{
  "activation": "geglu",
  "balance_bias": false,
  "dataset": "wikipedia_en"
}
Below are experts of layer 3 (counted from 0) of a mixture-of-experts language model. Rows are named router (the router's row for the expert), gate (a neuron's input weights, with its number), up (a neuron's input weights, with its number), down (a neuron's output weights, with its number) and show model dimensions 0-95. Each number is 128 + 32 x the weight over its row's rms, rounded and kept within 0 to 255.
Before each expert's rows: a language model's description of what the expert responds to; "comes after" lists some tokens at least twice as common just before its tokens as in all text. This comes from a sample of Wikipedia text that the model never trained on. Tokens count by the router's weight.

# expert 55
It responds to: Prepositions on, in, during, after, through introducing places, dates or platforms, such as released on MySpace, in 1574, in Bristol.
comes after: ".", "\n\n", " based", " released", "s", "ed"
router [118  83 101 115 200 111 220 190  59 132  97 186 101 100 164 133  95  76 195 128 106 110 140 152  98 179 101  85 144 141 142 112 152  77  94  76 173 108 151  91  90  92 120 129 154 128 150 114 148 110 104 119 123 167 145 184 137 110  66 104 119 104 188 137 127  98  91 159  91 120 182 192  84 113 158 129  97 107 198 201 132 114 110 128  95 121 142 145 115 111 177 129 116 131 132 208]
gate1 [143 118 153 115 203 120 131 130 123 126 168 142 122 142 123 112  77  90 119 143  89 167 154 116 122 131 177 150 169 114 175 108 127 149 138  81  95 121  98 123 144 110 103 147  77 143 170 152 144 190  86 160 104  91 102  93 134 129 118 172  97  50  97 122  60 118 150  45 131 124 179 147  98  75  47 104 125 161 142 163  88 184 144 126 144 116 137 167 166 178 116  92  89  88  90 139]
up1 [130 123 106 172  69  84  76 168 138 152 147 133 135 135 147 160 165 160 112 154 150 125 138 163 153  83 154 132 113 135 125 155 168  90 110 142 110 114 114 131 144 124 150 144 185  75  61 121 113  46 185 109 152 111 120 111 106 129 101  91 136 201 132 126 141 133  82 169 149 134 106  91 126 140 178 144 112 108 142 146 163  78 133 101 162 146 150  60  51 120 102 190 154 105 118  71]
down1 [138 143 133 113  69 177 162 178 154 158  84 124 148  94 114 167  94 114  71 144  76 111 167 116 104 151 191 126  90 161 221 123 155 186 111  84 146 162 183 142 167 135 100 142 121 146  99  75 105 119 135 174 157 123  95 135 105 159 100 158 143 116 150 111 176 134 154  98 121 119  66 122 138 133 106 146 175  79  44  85  47 131 211  98 160 103 110 163 154 116 113 154 120 171 115 128]
gate2 [116  97 107  39 171  76 146  91 140 108 140 112  75 184  88 126  72 136 165 107 149 128  69 158 122  61  70 123 134 133  87 137 109 166 134 106 106 157 120 162  74 154 102 181 159 125 110  93 136 144 117 119 148 126 159 132  78 133 176 131 106 181  69 102  74 125 121 126 133 133 165 112 124 109 100 148 130  96 168 122 131  87 128 102  99 125 169 172  91 105 126 109 206  84 200 116]
up2 [143 121 110  82 108 151 109 142 161 203 110 112  87 165 119 154 152 106 166  86 207  84 133 135 128  78  80 151 177 127 106 143 121 111 154  74 149 109 163 147 125 186 137 201 135  90  61 101 121 144 122 135 124 123 123 129 111 119 143 129 107 214 163 109 145 104 140 138 122 123 147 107  98 118 158 155 103  98 186 118 178  86 110 104 136 128 119 132 154 133 153 114 177 109 127  91]
down2 [160 165 128 157 164 102 203 119  92 141 157  90 113 126 111  97 138 131 128 187  80  51 138 150 117 126 199 122  95 158  73 114  94  98 136 117 147 150  97 131 132 151 169 105 105 153 158 144  96 135 125  99  95 145 153 151  96  96 144 123 142 159 119  99 161 110 173  93 137  98 114 162 140  93 168 147 106 163 135  83 137 140 128 195 106 131 145 104 146 152  86 154  86 125  60  72]
gate3 [ 99 105 150 125 168 129 202 136 129 119 136 172  46 122 125 141  83 122 153 118 113 167 104 155 166  82 160  76  71  80 150 116  71 155  86  88 145 135  89 131 138 174 117  56 156 133 107 175 160 128 135 177 177 139 135  67 147 168 175 103 190 140 212 104 151 118 185 143 116 132 134  81 156 102 131 151 156 110 147 103 173  59 129  88 114  89 119 116 115 141 136  92 144  79 166 173]
up3 [128 112 168 142 173 144 189 115 111 114 130 141  45 130 125 147  90 122 156 103  99 151 135 191 112  76 164 100 137  88 104  97  64 146  79 100 161 143  95  91 143 162 153  57 167 125  94 159 113 145 161 186 139 131 123  82 171 178 194 145 163 151 180 119 125 116 189 133 128 154 151 113 153 119 100 142 162 100 127 118 163  32 137 108 125  90 122 119  97 138 125  79 176 102 158 154]
down3 [ 75  91  71  89 106 151  63 112 121 122  72  77 160  97 151 132 139 139 129 111 122 154  97 161 137 179 132 142 148 108 182 103 159 114 145 110 164 154  82 148 120 123 159 119  80 156 124 160 159 167 197 130 152 117 167 126 148 103 141 166 197 172 183 123 160 133 155 110 163 213 125  98 159 123 161 169 134 131  42 145 134 140 133  57 125  99 114 153 132 175  84 176 179 106 132 160]
gate4 [ 77 202 167  69  90 124 111 143 142 158  95 126 122 161 133 133 101 133 119 120 128 109 148 198  84  77  80 137 130 138 100 111 108 100  91 105 144 176 148 156 146 144 159 109 121 145 108 101 137 169 123 118 147  14 127 136  87 149 107 169  95 139 133 108 108 127 105 136 135 145 144 113 113 138  95 157  77  69 121 125 149 126 145 123  78  76 133 128 141 182  95 172 100  71 133 121]
up4 [ 97 173 165  60  84 135 124 124 137 166  96 129 104 176 153 121 127 129 149 113 105  83 123 219  52 132 100 139 138 141  92 110 104 101 119 129 135 168 164 166 124 168 155  73 103 129 136 115 105 133 136 135 100  28 101 153  93 171 137 155  76 117 138 130 157 119 138  95 140 146 146 112 155 128  96 158 104  92 133 110 172 158 166 171  72 100 155 118 133 171  89 122 134 113 121 123]
down4 [173 161 123  75 129 155  87 124 164 108 133  85 147 125 132 122 113 163 125 107 155 199 113  95 145 118 185  85 100 140 112 132 102 152 114  74 113 120 192 122 115 164 141 157 104 170 131 163  92 131 138 132 130 129  98 140 146 140 131 123 100 175 149 142 189 107 112 141  98 120 127 128 163 133 105  94 185 159 212 187 117  94 131 105  93 143  61  86 176 112 154  91 104 152 120 108]
gate5 [143 166 143 174  75 117 119 182  98 120  55 126 128 103 141 149 147  49 121 125  58  85 176 136 131  75 149 114 124 128 155 131 199  46  93 129  49 149 134  89 141 124  89 131 136 185  94 153 186 127 130 145 170 107 188  69 166 113 166 137  93 127 131 113 150 131 128 137 134 105 114 124 175 122  89 120 113 129  57 120 121 117 115 105 162  76 103 130  77  94 149 145  83 149 123 142]
up5 [101  85 123  52 154 115 110  54 161 144 139  97 221 155 118 128 124 146 124 116 181 164 141  69  86  94 151 132 163 137 134  98  69 147 143 152 185 193 101 130 129 127 146 171 122  71 129 113 111  93 100 103  99 149 115 179 119 136 153  99 150 127 123 130 100  96  51 126  83 176 124 181 111 145 153 149 149 108 211 111 138 163 135 145 114 171 120  79 181 112 129 105 160 146 163 175]
down5 [ 79 132 149  80  86 151 172 144 176  98 118 202 132  64 130 131 177  99  75  70 123 111 156 120 128  63 125 120 100 135 216 139 168 139 142  82 111 176 160 122 128 122 134 126 142 106 106 156 140 134 191 120 187 113 111  96 114 104 102 135 128 152 134 180 170 158 125 162 114 129 114 154 116  99 108 115 139 131  97 115  87 141 105  72 102 111 138 119 182 128 188 126  50  60 164 160]
gate6 [123 106  68 164 162  68  98  61 156 135  99 161 113 101 146  84 127 161 160 208 226 156 121 165 124  90 124 167 105 137 110 137  97 118 161 106  84 182  97  84 138 123  89  87 141 165 165 139 130 105 134 133 133 173 111  77 156  97 150 128 120 146 155  85 137 167  77 160 111 161 149 147 133 130  94 161 164 139 145  82 111 149 158 122 176 101 120 147  82 113  93 163 174 136 150  91]
up6 [179 125 140  75  81 210  94 183 119 137 150 128  62 168  72 171 155 127  99  91  66  98 118 102 148 180 161 101 156 131 145 129 132 124 112 129 120  63 160 142 164 178 122 162 105 114  85 116 117 105  98 116 138  91 136 171 130 152 129 131 137  95 120 161 138  88 169  68 190 140 120 130 100 167 182 129  76 129 122 163 128  80 130 160  60 148 161 132 171 156 172 120 113 112  63 146]
down6 [125 143 111  48 163 139 114 132 160 167 147 148 114 148 183 111 116 127  97 139  81 120 108 166 137  91 133 132 138 159 132 119 153 177 170 116 110  94 116 130  75 137 200 130  97 130 115 166 152 105 132  77 116 156 138 143 119 122 109 192  98 133 120 115 175 106  88 158  99 160 114 110 131  90 132  68 102 164 168 126 127 154 112 146 190 161 130 136 144 153 127 101 146 104  58 129]
gate7 [175 135 182 176 145 101 133 134  61 118 136 182  63 142 160 108 128 116 167 119 178 131  89 125 157 122  89 117 151 181 123 132  46 149 146 175 140 151  94 125 128 130 128  95 134  78 112 139 132 132 139 149 165 164 170 134 122 110 107  70 178 142  98 152 116 143 166 131  60  97 141 166  72 206 153 129 183  95 122 177 161 150 150 140 133 156 179 138 160 127 101 152 156 114 107 112]
up7 [ 97 109  67 152 109 105 143  71 148  75 112  93 178  96 117 116 165 128  81 111 129 131 185  58 117 103 139 134 110  68 168 104 145 136  80 115 112 166 155 111 111 143  89 143 130 141 127  87 139 184 104  74  97 160 123 115  86 128 157 193 132 103 135  87 170 148 127 147 188 113 153 122 214 144 186 104 100 164 139 127 136 102 112 127 111 122 108 121 203 144 139 165  91 173 128 144]
down7 [169 157 237 127 142 155 178 128 170 138 159 134 137 106 145 178 131 147 146  98  99 101 128 129 100 149 114 106  92 132 130 164 139 115 112 150 129 114 193  93 128 188 154  95 127 149  61 111 106 112 108 164 115 142 130 169  92  69 109  79 115 194  34 116 108  95 177 192 148 109 112  89 118 142 208 146  74  88 125 133 105  98 146 160 143 122  97 173 110 108 107 149 151 103 124  83]
gate8 [195 120 111 165 112 187 121 139  38 172 166 144 197  91 141  74 133 116  90 143  70 140 108  73 153 159 142 116  74 152  97 127 116 109  95 173 121  85 113  73 116  87 140 139 100 142 153 118 143 140  96 139 148 165  70  45 153 130 113 104 151 149 154 147 170  75 145 111 139 112 107  93 131 104 118 148  92  99 142 176 151 138 122 178 193 135  69  86 149 134 143  92  86 149 110 163]
up8 [171  96  88 130 128 147 130  99 112 122 107 100  30 147 128 156  68 160 151 156  76 137 171 208 124  58 175 164 102 135 101 111 165 165 104  74 136 128 101 110 112 124 144 136 113 147 137 159 121 103 173 150 151 171 105  87 168  86 135 177 144 102  62 145 116 119 104 132 114 175  94 166 154 147 141 129 149 124  67 122 109 161 146 159 174 137  93 164  92 104 109 146  69 122 132  95]
down8 [ 80 159 114 150 150 147 101 122 113 157 108 130 155 151 120 108 108 119 147 108 125 106  86 107 162 145 169  93 160  95 102 165 141 103 174 139  74 139 153 118 112 109 137 107 108 137 186 134 129 111  70 110 106 139 152 146  90 126  56  27 105 165 129  91  92 160 151 120 150  63 147 127 166 169 156 166 146 189 152 164 131 146  91 109  96 118 143 115  88 136 107 144 170 132 169  91]
gate9 [143 112 131  89 113 150 135 111  90 127 101 124  71 118 125  71 121 126 160 192 183  96 118 182 135 132 127 157 102 134 100 132 179 159 158  52 126 134 152 151 125  97 155 107 142 110  93 178  95 136 132 154 119  97 125 107 103 124 110 112 134 133 126 152 156  90 103 141 107 161 168 105 147 153 150 144 124 148 113 110 108  80 126 159  80 115 147 193  95 147 124 132  76  74  97 110]
up9 [138 145 125 132 124 119 137 118 211 123 137  98 187 122 126 133 145 112  80  62  99 179 184  96 117  73 187 103 130  68 133 136  79 117 122 171  76 107  98  81 149 137 132 125  84 145 150  57 154  91 118 142 122 182  76 149 145 104 152 116 167 119 142 112 120 156 144 136 172 120 100 122  98  95 129 104 146 116  86 109 145 167  87 148 157 155 129 132 175  90 113 107 113 172 165 127]
down9 [117  86 100 116 148  94 151 104 127 119 161 139  96 144 129 108 142  80 185 201 124 202 115 161 119 135 129 177  73 157  31  91 138 149 105 132 161 155  85 148 192 102 140  91  92 208 155 171 126 144  95 129 149 157 146  72 149 158 131 150 179  97 125 100 130 129 127 165 157 167 169 185 102 126 157  91 121 145 149 106 163  96 110 141 121 157 159 144 124  85 107 138 159 135 116 144]
gate10 [169  82  98 128 169 116  99 167 184 101 177  88 122 142 153 113 121 157 134 136 137  78 114 126 166 152 120 168 141 246 102 154 140  74 118 141 114 112 111 115 144 114 121 111 134 138 113 131 138 146  90 127 133 184  74 144 152 128 167  86 106 134 133 123 127 151 113 122 131 186 123 105 145  58 104 136 182 144 175 102 132 117 136  99 174 139 124 208 135 158 129 106 163 148  97 124]
up10 [158 115 143 140 141 152 109 146 181 148 169 202 155 144 188 109  93 191 128  83 125  86 157 131 106  96 185 141 174 106 167 109 130 150 134 137 140 163 101 153  87  56 148 140  76 136 174 105 156  65 104 140 127 109  94 106  86 153  95 135 110 152 130 109 143  90 121 188  91 130 185 132 160 109  61 130 143 129 143 106 107 128 141  78 122 111 129  36  96 124 147  96 146 157 103 122]
down10 [ 88 117 130  83 104 121 165 104 145 133 147 119 160 159 121 144 117 159 134 171  65 176 153 111 189 221 128 158  60 123 132  69 112 116 138 131 104 125 111  96 145 125 192  80 111 141 120 162 186 110  84 168 136 120 139 132 112 161 134 134  95  78 120 119  91 123 149  92 143  95 108 136 105 105  71  68 148 133 151 137 134  61  95  90 164 161 172 152  96 176 113 107 174  76 112 152]
gate11 [171  76  65  87 115 137 156 196 127 132 125 185 161 162 217 166 139 137 116 114 116 150 103  76 167 170 156 145 154  99 107 121 107 137  69 113 149 121 158 102 140 141 133 179 138  92 108 117 140 137 111 148 159  91 115 166 105 132 115 132 181 115  88 115 156 148  83 123 146 129  29 195 114  85 160 180 137 109 134 163  70 125 104 117 149 109 129 125 135 102 134 147 141 105 129 171]
up11 [156 131  96  93  81 145 111 143 113 156 180 110 178 115 115 108 136 143  31 153 100 127 121 141 167 131 152 153 173 106  93 173 142 111 124 137  89 126 155 109 127 151 149 225  73 113 123 123 168 120  95  84 118 123 165  79 171  86 164 144 140  95 139 140 166  91  71 101 167 115 101 163  86 103 109 178 151 132 121 223 131 171  65  93 149 115  92 152 131  91 103  98 117 137 137 144]
down11 [175 182  82  93  86 112 120 149 113 121 106 143 154 117 109 190  73 144 131 109  70  88  98 129  93 140 114  80 161 127 101 118 133 144 111 112  99 125 121 113 112 162  15 106 159 103 125  84  96 132 138 123 160 144 145 164 183 149 184 130 117 141 124 120 178  59  77 182 122  72  84 112 129 115 147 208 175 121  89 111  92  79 151 180 145 134 166 118 116 163 123 133  83 125 112 159]
gate12 [112 147 187  96 206  88  87 129 158 197 213 124 147 102 169 151  82 131 172 143 151 147 142 126 118 140 114 122 161 100 110 175 144 169 116 147 136  90 104 136 131 151 122 135 163  96 175  65 129 129 125 104 182 121 111 110  83 112 112 186 116 125 135 201 106 113  37 125 131 129  91 164  63 129 144 136 148 176 118 143 151 111 116 101 149 154 158 104 144 131 144 122 112 149  41 127]
up12 [119 122 185 127 196  91 118 125 131 165 189 113 134  67 189 145 103 127 193 148 166 183 112 139 143 157 139 135  97  96 114 141 138 188 131 140 145  96 109 117 136 163 123 126 161 105 176  67 154 115 123 123 144 105 108 130  94 134 100 162 111 151 150 181 137 118  48 152 149 155  69 198  48 123 163 112 180 145  96 131 160  81 119 130 128 126 128 118 149 132 138  83 106 166  40 145]
down12 [ 72 141 137 116 128 118 152 150  63 114 122 172 222  83  95 164 134 120 107 188 100 118 138 146 143 133 148 176 117 119 104  44 184 111 145  63 157 149 126 133 160 121 137 135 162  88 105 147 101  86 120 102 139 105 121 110 117 174 136 149  72 129 124 154 143 196 147 165  65 140 115 167 104 113 106 126 195 146 125  91 135 113  97 138 127 124  87 123 169 150 130 127 120 165 102 111]
gate13 [105 103  90 133 205 172 151 154 118 128 151 209 112 122 147 113 135 119 157 151 161 175 156  71 117 151  81  96 167  87 203 107 140 130 192 117 104  91  89 129 124 138 108  84 122  67 159 169  79 109  88 159 167 138 157 122  95 125  57 148  84 110 167 175 102 184  97 115 102 126 140 113 144 151 166 126 119 189 112 166 119 107 135 116 122  91 127 104 154 176 127 189 115  81 106 141]
up13 [170 108 148 150 184 160 119 151 142 119 166 204 111 125 130  97 130  97 138 134 161 165 164  54 123 156  52  62 159  74 161 139 130 141 179 145 102  80 121 154 140 163 123  84  88  95 131 134 110 108 105 161 186 119 149 119  80 154  50 158 108 105 119 195 119 141  77 129  86 103 147 116 156 167 176 125 101 165  98 151 122 123 118  95 137 105 115 109 139 121 145 189 141 102 124 122]
down13 [ 86 167  90  85 162 123  95 138 195 102 109 160 102 158 134 104  79  63 152 143 163  77 107  37 104  89 133 131 143 139  79 133 135 115 171  73 120 157 171 157  69 127 154 132 100 123 175 136 170 111 162 111 113 141 116 170  92 129 182 154 122 137 126  68 100 171 104  81 166 122 126 110 103  73 120  87 137 143 100  97 158 102 137  89 206 170 170 129 189 106  80  76 135 113 124 173]
gate14 [164 109 102 110  84  88 131  87 123 157  96 126 113 110 133 127 185 108 160 149  87 170 135 107 123  86 162 138 122 130 133 133 162  95 158 120 119 139 172 161 145 114 142 148 110 179 102 142 126 145 129 149 131 175 125  99 158  96 134 173  71  66 152 177 147 171 135 175 107 143 220 130 129 141 146 146  97 150  92 117  82  71 126 112 142 128 138 195 124 176 148 123 109  95 125  99]
up14 [137  74 111 113 176 131 109 159 121 145 152 122 135 153  73 113  78  62 126 120  96 124 200 157 128  63 133 181 127 145 109 134  67 128 183 135 149 176  85 132  56 171 124 132 139 134 185  91 174 146 140 101 164 157 179 126 117  52 100 135 113  53 123 172  55  85 122 138 103 122 152  80 103 138 123 151 127 115 101  96 133 111 107 136 149 126 137 140 109 121 121 159 138 144 148 105]
down14 [118 124 140 134 130 149 110  81 189 116 181 127 148 165 144 182 156 167 177 100 110 131  61 102 137 123 119 172 145 121 135 164 132 127 145 104 113 155 103 136 132  73 105 117  86 171  78 119 214 121 147 119 169 105 122 157 126 155 118 102 112 140  92  97  87  96 162 147 118 156  90 105 168 103 189 121 165  77 119 164 166 162  95 140  91 143 159 177 151 179 160  93 142 121 145 149]
gate15 [135 158  78 167  99 101 111  52  79 144 108 153 156 151 138 149 163  92  86 145 175 143  94 158 142  97 101 120 106 148 100 152 139 114 171 110  85 109 167  93  92  66 145 116  93 115 100 115  91 142 106 128 137 153 114 133 132 105 124  86 171 203 106 180 115 112 111 131 110 112 117 122 123 137  51  69 165  98 193 150 134  87 153 174 128 182 117 155 118  93  99 123 148  80 143  95]
up15 [149 149  43 159 140  93 122  47  68 138  95 119 133 156 154 152 168  96  71 143 169 114  74 162 150 117 111 127 114 134 101 166 106 117 117 140 102 119 136  89 109 127 122 134  81 131  93 111 106 161 101 141 150 131 126 140 129 114 147  88 167 212  98 146 119  89 125 151  74 118 126 115  97 147  52  65 131 100 214 174 123 115 144 187 160 163 105 128  98 103 124 106 103  91 127  54]
down15 [116  59  91 114  94 129 157 145  52 171 147  82 115  82 141 100 130 142 117 117 174 184  88 130 110 147 102 136  75 105  60 124 157 129 138 146  70 102 136 142 174 119 161 140 137  77 103 118 117 106 136 170 187 132 116 117 121 135 122 103 118 187 143 115 123 127 142 128 115 142 140  49  66 105 115 117 117 138 184 117 164 115 103 156  64  81 151 118 136 163 111 157  54 194 130 126]
gate16 [140  99 126 110  73 163 136  93 101  55  72 110 154 142  94  97 156 107 118 152 102  87 115 112 119 124 142 144 154 144 165  93 129 159  98 142 185 133 131 156 108  75  79 131 117 126 170  79  71  94  92 170 106 104 114 123 143 166 140 119 103 213 138 139 114 127 137 144 141  64 203  97 167  96  85 109 142  99 144  60 191 135 114 110  83  94 127 146 145  95 131  64 145  69 122 158]
up16 [128 113 102 136 117 144 127 127 104  64  95 111 165 144  86 126 203 109 113 142 131  73 135 123 109 126 135 147  90 160 122  94 120 125 138 161 139 127 140 107  78  36 104 118 169 191 124 140 104  85  84 141 149 139  89 107 181 156 153 131  98 187 170 115 134 143 137 119 149  62 171 122 187  88  94 113 133  93 133 108 177 130 123 110 107 121 128 171 132  96 110  27 158  82 139 171]
down16 [105 179 141 102  59 181 155 179 136 126 142  93 127 167 119 134  92  73  60 107  99 112 174 120  41 143 158 173 100 104 129  56 119 111 171 123 134 133 137  78  96 129  92 114 167 140 124 149 126 151 168 122 136 136 148 142  66 149 154 127 129 159 148 137 133 161  97 139 127  63  91 146  93 141  57 120 106 166 118  95 114 165 143  56 195 119 183 149 180 125 123 124 111  76 121  72]
gate17 [ 91  80 157 149 108 126 120 141 103 122 114 122 115  72 103  93 109 193 139  95 137  90 123 145  93 139 134  77 155  99  98  94 101 124 155 149 124 164 156  92 111 157 118 170 130 176 154 119  80 192 138 125  89  82  93  93  85 142 131  99 105 119 135 112 157 129 128 157  91  79 190 128 128 166 129 131  91 168  57  68  29 153 145 103 169 126 156  88 118 122 129 166 141 126 123 140]
up17 [161 151 144 149  89 117  90  92 140 145 170 103 145 140 222 176 115  89 166 186 143 129 134  80 156 167   9  81 122 131 152 155 111  71  90  97 187 104 134 156 128 129 135 168 143  79 113 111 124  90 139 127 133 142 129 138  92 123 131 182 140 108  83 134 105 153 130  97 130 143 123 105  95  76 112 129  96 100 191 106 124 157  99 123 165 157 117 100 117  92 124 124  94 137 150 119]
down17 [ 62 119 136  88 172 180 139 122 127 130 108  92 140 114 188  76 175 151 151 146  84 147 110 164 155 154 110 131 185  59 105 108 165 178 123 159  91  94 113 126 122 111 183 109  76 150 119 188 153 164 120  88 150 150  93 192 138 144 136 157  99 132 182  69 130 111 114  92 176 132 161 100  74 113 141 120 145 179 204 156 124  81 122 103 172 143 164 138 105 126 137 124 202  94 171 116]
gate18 [148 102  66 140 189 105 133 184 104 188 120  59 147 183 157 138  90 145 147 142 125 137 118  74 168 166 118 124 135  99 120 103  95 157 142 165 161 104 122 125 103 146 114  89 175 122 142 141 121 106 150 182 173 146  47 183 146 109 100  94  66 121  71 133 125 151 141 109 108 159 172 198 231 123 181 164 122 103 139 156 173  88 171 102 130 121 141  84 115  91 108 120 129 158  70 132]
up18 [115 153 131  95 152 111 111 204 145 172  89 100 132 139 219 150 109 163 159 150 133 134 108 115 135 150 125  56  70 115 184  97 137 125 108 106 224  98 182 119 121 165  97 102 151 131 131 144 101 145 133 169 175 134  90  99 112 138 101 132  95 121  93 138 165 161 134 117 125 164 148 150 185 127 127 145  67 191 172 154  87  80 156 110 123 196 173 101 113 155 128 121 106  79 116 122]
down18 [141 145 100 121 137  76 174  88 118 114 130 156 129 161 120 113 159 117 149 137 105 153 168  92  95 145 151 135 100 100 182 122 132 136 127  58 131 134  81 184  68 124 216 108 180 152  88  82 123 157 121  94 104 108 111 170 106  85  65  84 122  66 139 137  88 132 139  76  94 144 107 152  90  87 139 128 197 132  73 141 124  89 116  96 173  88 119 122 105 113 142 193 141 137 113  96]
gate19 [ 82 141 141 116  84 100 122 164 125 100  73 207 133 127 116 104 114 127 122 132 151 164 125  97  99  63  97 200 154 179  63 140  91 149 137  89 177 156 148 166 158  65 108  90 166 166 111 113  91 116 108 137 130 136 151 117 157 169  67 107 132 136 125  66 136 111 132 146 130 108 140 171 120 116 130 129 132 167 111  85 175 140 104 104 117 114 123 163 152  99 149 136 142 135 177 164]
up19 [117 131 128 114  56  83 147 188  78 111 113 132 100 134 125 107 135 154 133 168 105 130  72 143 121 131 108 153 155 139  71 172 110 154 106 144 195 135 174 205 156  95 104  90 154 143 128 120 109  78 140 105 135  79 168 139 181 161  59 112 211 112 160 102 210 105 143 167 122 114 140 137 100 118 117 135 105 120 144  91 185 140  96  97  97 202 154 145 107 130 120 162 126  97 154 126]
down19 [118 171 185 116  74 159  97 173 143 151  91 115 105 141 129 171 153 111  91 142  63 127 180 152 143  57 108 116  83 115  75 124 125 143 115 152  91 140 112 123 158 125 154 180  87  97 138 136 139 139 160 107 182 110 139 132 130 171 128 110  94 209  96 129 212 142  81 128 107  95  94 120 130 115 106 160 206 161 177 112  76 167  74 118 135 135 136 156 103 140  69  89  58 176 128 165]
gate20 [124 191 102 164  74 157 122 164  83 105 100 100 174  67 179 109 154 113 130 139  99 101  53 124 117 160 103 142  66 113 141  87 151 129  89 104 119 172 156  92 104 176 119 109  99 192 104 158  82 145 146  97 155 141 147 108 189  99 137 111 182 142 156 112 161 140 170 145 153 137 118  94 142 175 137 126 107 132 111 106 128  89 163 151  73 127  95  89 109 141 113  88 119 154 129 196]
up20 [129 134 149 102 160 123 163 109 113  52 110 157 122 108 225  66 121 170  93 152 128 186  77 163 113 152  99 102  61 153 134 120 135 180 129 161 159 108 158  89  85 117 104 127  58 156 174 122 160 156 131 133 134 127  54 158 111 177  97 122 163 108 127 151 169  84 118 164  62 167 123  89 143 187 134  67 136 140 132 162 148 137  70 105 115 139 151 115 145 160  82  83 173 120  88  70]
down20 [118 141 129 168  75 102 144 119 126 152 127 182 128 144 135 170 108  86 169 101 113  83 156 149 137 115 158 110 148 145 162 153  89 107 124 125 167 110 167  96 123 129 153 132 188 106 143 101 101 162 135 153 109 135 117 106 123 140 142 180 147 123  91 105  85 117 200 143 107 127 158 112 124 119 106 107 166 108 120  33  80 147 195 121 212 161 118  98  96 142 102 119 108 176 114 181]
gate21 [ 81  98 182 165 119 123 156  96  97 117  93 122  99 124 116 121 116  68 116 150 106 122 128 202 162  98 140 180 159 144 130 170 130 128 104 108 144 131 114 111 109 130 100  77 131 141 130  64 128 143 104 165  68 128 149 111 146  80  70 173  76 164 176  49 164 167 109 148 119 148 103 167 180 137 157 114 115 113 172 137 136 166  81 135 114 136 104 105  88 131 102 154 123 133 121 106]
up21 [110  61 176 125 154 110 139 138 111 120 118  97 138 103 119 110  47  78 151 169 111  88 138 187 134 103 126 139 142 148 188 164 144 131  66  98 124 132 155 118 102 130  99 105 155 143 123  92 185 153 104 170  67 131 212 138 202  97  57 136  80 138 146  91 142 147  89 127 143 141 120 167 177 105 161 177  95 114 148 133 119 145 104 142 113 108 131 102  87 124 102 187  90  99 107 103]
down21 [109 126  55 119 147  97  92  76 100 130 117  38 117  92 157 119 132 122 178 101 119 116 120  96 171 110 110 111 116 123 105 110 153  67 151 145 169  61  87 143 116  88 178 146  79 117  96 156 129 127 116  89 146 138 122 111  92 157 106 108 105 115 119 108 117  73 170  82 115 107 125  79 102  87 142 140  78 139 134 134 106 141 143 165 129 157  75 157 137 163 103 121 148 121 113  95]
gate22 [216 109 113 148  85 137 109  98 167 183  96 108 137 134 122  70 144 117 155  67 116  95 103 116 126 103 170  94  91  90 108 134 142  82 115  80 113 130 126 126  99 134 119 132 120 128 153 114 105 228  91 172  85 176 116 165  97  96 186 149 129 130 117 109 125 165 159 119 118 162 198 172 118 138  65 162 168 147 138 100 122 155 131 108 162  99 121 119 146 126 145 197  71 158 196 175]
up22 [ 99 125 144 114 182 111 126 129  90  76 185 156 108 103 115 162 113 152 102 168 157 189 148 124 124 162  82 169 152 130 161 118 123 142 138 167 139  92 145  95 163 125 122 156  81 132 104 138 182  45 173  77 168  84 163 132 188 133  76 108 115 131 131 151 120 116  91 157 157 107  59  96 120 177 215  68  67  93 118 158 114 104 109 175 114 112 119 120  93 129 109  71 210  93 120  79]
down22 [140 142  99  70 121 142  74 134 121 142 103 115 130 178  81 117 118  91 124  93 141 211 151 131 129 172 113 129 179 131  66  80  96 101  99  97 119 122 151  81 113 134 118 123 238 123 115 127 152 152 183 120 105  89 121 133  99 161 163 131 171  95 182 159 114 158 118 130 135 152 149  85 115 113  93 163 195 130 119 102 158 128 146 120 184  95 137  76 147 150 162 136 108 177 129 139]
gate23 [110 165 107 149  78 175 140 141 164 106  47 113  96 121 151 118 141 134 121 129 166 123 152 115  69 146 164  99 148 157 118 213 127 150 121 141 101 158 120 180 119 125 117 226 159 149 193 199  80 147 101 118 106 153 104 150 159  93 133 155 107 114 158 142 102  95 123 170  89 129 131 145 147 163 139 138 156 141 158 128 177 126 126  80 111 136 131 181 206 128 129 184 138 186 104 202]
up23 [115  53 125 104 208  79 108 139  83  91 186 166 187 154 111 144 132 157 133 122 107 142  77 145 176 152  89 142 115 128 124 105 125 114 143 117 128 107 141 116 115 191 109  74 108 161  95  77 173 123 147 109 174 103 152  91 112 192 142  97 133 152 159 140 129 132 119  86 103  89 142  90 112 121 100 149 112 143 117 168  87 122 128 151 134 123 173  92  64 154 133  87 102  72 144 104]
down23 [144 118 108 112 171 108 111 144  74 103 129 100 141 140  78  98  95 102  91 118 122  95 122 167 159  96  79 134 144 143  92 122 172  94 167 131 102 133 112  72 209 154 145 113  60  94 199 112 139  94 123  88 128 148 125 130 148 170 147 115 165  91 136 145 137 134 154 137 112 122 112 163 122 148 120 142  63 136 119 100 117 111 138 156  66 159 120 130 119 143 136 129 113 137  70 129]
gate24 [101 153 150  91 110 154 124 121  71 125 138 160 128  58 120 171 143 153 136 167 141 134 117 149 129 102 111 130 107 110 146 185  79  90  77 136 139 143 163  75 137 125 136  76 123  73 163  96 123 112 114 136 158 135 196 108 153  94  68 179  73 167 139 105 165 150 118  93 133 171 122 161 176 126 169 137 128 105 191  93 137  92 174 159  81 120 157 132 139 176 128 123 106  82 188 162]
up24 [ 82  87 194  67 112 149 121 147 125 157 200 137  85  87 135 139 161 154 138 147 129 132  93 194 122 137 105 148 113 125 135 131 111  94  78 147 165 137 136 158 158 113 105  75 193 132 142 125 129 113 129  60 118 149 162  99 146  64 129 144  87 139 148  44 198 122  89 132 110 177 135 153 112 121 151 102 126 115 153 168 120 116 123 171  68 128 120 186 149 173 123 171 103  62 141 100]
down24 [104 145 125 100 131  85 128  83 163 150 130 148  96 124 142 138 111 165 169 122 119 176 112  86 136 126 127 145 102 177 103 147 136 106 103  88 128 166 123 222 115 121 130 123 159 118  96  96 115 126  20 141  80  95 118 117 117 141  78 120  88 167  95 126 156  61  96  67 135 134 176 139 127  79 104 131 169 121 161 180 124 120 180 222 145 122 110 122 117  93 104 112 137 105 110 157]